config.yaml
n_experts: 64
d_shared_expert: 128
balance_bias: true
init_std_router: 0.00653
positions: "rope"
attn_scale: 0.177
init: "normal"
init_std_o: 0.00599
init_std_up: 0.0268
max_grad_norm: 2.0
decay_fraction: 0.881
batch_tokens: [131072, 262144, 524288, 1048576]
Below are experts of layer 5 (counted from 0) of a mixture-of-experts language model. Rows are named router (the router's row for the expert), gate (a neuron's input weights, with its number), up (a neuron's input weights, with its number), down (a neuron's output weights, with its number) and show model dimensions 0-191. Each number is 500 + 50 x the weight over its row's rms, rounded and kept within 0 to 999. Numbers have three digits each.
Before each expert's rows: a language model's description of what the expert responds to; "gets" lists some tokens that make up at least twice as much of what it gets as of all text. This comes from a sample of Wikipedia text that the model never trained on. Tokens count by the router's weight.

# expert 5
Description: Hyphens and dashes in table divider rows and compound words, plus slashes and prefixes like non-, sub-, inter-, super-.
gets: "-", "–", "/", "  ", " and", " \""
router:541467560446472511577467578500556489505522608549532466486436568485610569459418465501455529579554429514545510451489466540549451471437430484428488510411531477502511546496552562429435506486498469516432489461502481552575470602472521494429530560649498537597523434506541514458547557523502521411459531590442583562504416436468419544531455514539552568570546522506575513495476476508421506498453521495500508465455493440511434412438605499550440544565474579438536461439469437504508452514421505567421476548477492467453558462385524515527536445506416530580551528454495448490540473561523443454
gate0:529540549480476483451464575510458425508486556478477390457499488508524501539485611545489444499474521465678511428422544574504451578490420413477486517518456498502493442513470523461533498478519365453498608452540529510461482560573443497448540449551504464521397491496426574509535576531461372474569520446636534480517508538555501504495531563554517496522597513558391494599467501455511520559501484553546531480452442360512529485492485533588477530530518480515466441464490500524505507521514463533500538391499516484518510553523400489520589414472503492515480476478611528472444444561533418568
up0:515573477502505505458496542539452449443548582495561481405558521470471500448483515529451434555391550477657553439416563624491491583501484458493507500528419463453447508527500509526557477478500453514494508453504516497488524525594441483378516466534481511552438425486439537464524536570438449525489483449596485473478480494560484578489498499502508493501554483576401457595456526540536523543531537614505528547470391406454542442520562554530489547537495515469508562489475533461489444537463471489523468387543444507443506578488534585543566417515496436531489496433546543462413501586503339570
down0:391568451570476515556516425535559581576516430528536495482500529527496522577495494485498451472465501475489500481480481546533515556429515490453575426486527351568449601478542471439483535555570543478475577398520597484450557465514482496491465509557565500491417453570449431523484482526471501463595459541531500568496509508445614511567446426429494514452519469520495524538521556563496520539551570492426478527559495538484557546453538464546512598469386382533443511538515443465523442448538505567533463377509450590539423516490494460534500554381474442381463498490468553464508524444537441442

# expert 46
Description: Hyphens and dashes starting list lines or joining compounds and year ranges, plus infobox and heading words like See also, Preceded, Succeeded.
gets: "-", "–", "19", "See", "P", "M"
router:541494505428486497590497513477587505491454536575544577500409506530576542464390560570442516561574516508512524423470453566563443403452433550443571494497544444515484568453481517473498585502562512555446458451423493505573491535578541442433512465497537463521490493451535516522534549440495562468518600566485456402583584463472403508500454556433488587480455470430486526489521434511487395505490517452475484406538634501507434448505469635567503615540559503441435505490546499486473484510491494492458461525472476517463556500368445539545525462569531519512494422472414477556486564526462507537
gate0:488462460524480500491402488474536510486453536553491530471514515569471546517538538475472506511516446559538508384487549551417396378493547504501485518539496390455486505498519470515463488553407497511489472476585481509499475479564439438515527528511417680567563551490474461439433539453491490527497426495500437400519513493576477528524534526488526490610526407468522578429567514447457522510590548435443459531513423470493484450527474561541519498538580646498532479476533432511464454550519489530517572588538411484509491512459494495444532480567548664538517353463484576547498477528439505444
up0:470426558519535535485483632531487408555567390441550469480517442478497489519513528511406539460462578476530474569482461528466595478505459498468568512503479540505486498473548578485579384444557504481548516480424509561530529530376515522607502502473532387490473430554503614510513466504449581480457538548514555505487487434503493514528625445479420506441465474541559518547501415527554476562503530538470596506519505505491513522490524402477466443437505369501470483535496425475522576489564544493482428421373525501455533486600490483530496584408520507552534541551448495501482440463597435554
down0:461520531518561407461527550472512448424493516595503529437455506498507485406498544547554462486531428477498495433528518599518453467534464572534478681492519399558517501409592548553515487567443481393577548474527489429477533514466544520489494478504546508497454488405350426471418520524489501443469496487559513522484504417512556539425416504476496497475483471484433516528554536585540475447483587492522511503543475506539558494494477505544483545441540500481490405566529457543426471448513573492435557548428523385459485513502468459646573581458551519521564457482540545575403547535550473470

# expert 53
Description: Colons after infobox field labels like Species, Website, ChEMBL, list-item hyphens at line start, and sentence-final periods.
gets: ":", "-", " |", "|", ".", " –"
router:505488379498456568421479454508554525531561610428611470506498524495469508496492565447524491452473542509449502438420494499522517475515470470468454490540492486557480491520506573443494580418500547546479507480474458507530574496602548391493446443599456453586594508450544425489557474503382568590463494571478393491494565490482479518386524472446537490481533436467578531582500555534582552473569497457476455550547548496479444330537549525441513580536489419496461495566556503357489555530544545473446527559443470462454486461462482483499491440518478438520514493553519552541560539510574476510
gate4:454551488558477521552523502481459501590427390596444410632424511496536510482545531527521500439497430557518442569400486527540416601585555520477482577519488520445545427497445397515529516523467469469528558543518478449454456473483476569356520602538458542504418573473474541511474546451564456458587564468458548514516543553529471503414473436535452486511523531478474470547465508529571447546433437579524547500382533487574476445497524585571484474467444539552489479444467526582469557538459455426494591541576507479567439501424431427483508431551504562494522502512526476490479437492529533519
up4:446513470549436527470470506453534465615409433565411428542487572454577553511497541473504550440490513570532449541450485518540510580583451569483408568513443463460509431492463470448544489512413511540468564534566511431467512451512571581446483635573448548518493583464524492510487548456547536534542530531438476567578540488508483453363498397553493542556442495464527542530537488560571511490460423510442563512403522537518479522551471508547516540491390476460510450453553524471538568524445462405436590550506527471542424466475424435445406453578507535560562507554494539524564483517501508441
down4:519498614435465492485464476422473539534476527591570520490492466550455483509416462413481484559365540555538513489484455533601465509501511463398493468502476548462505570497508518523487392441486546548501476506502531583407502526450497522586398401488487533553461524570551512506432576462496426504533459507521460550465431490459421514467463460603498520494529517549456391547420632542444399574562525529564570482499574614589550522461442484502515498544498506488428477452565574452461524411463525463560492452481469434489494522470468517501444576505566455483518538533502500475572521536565381459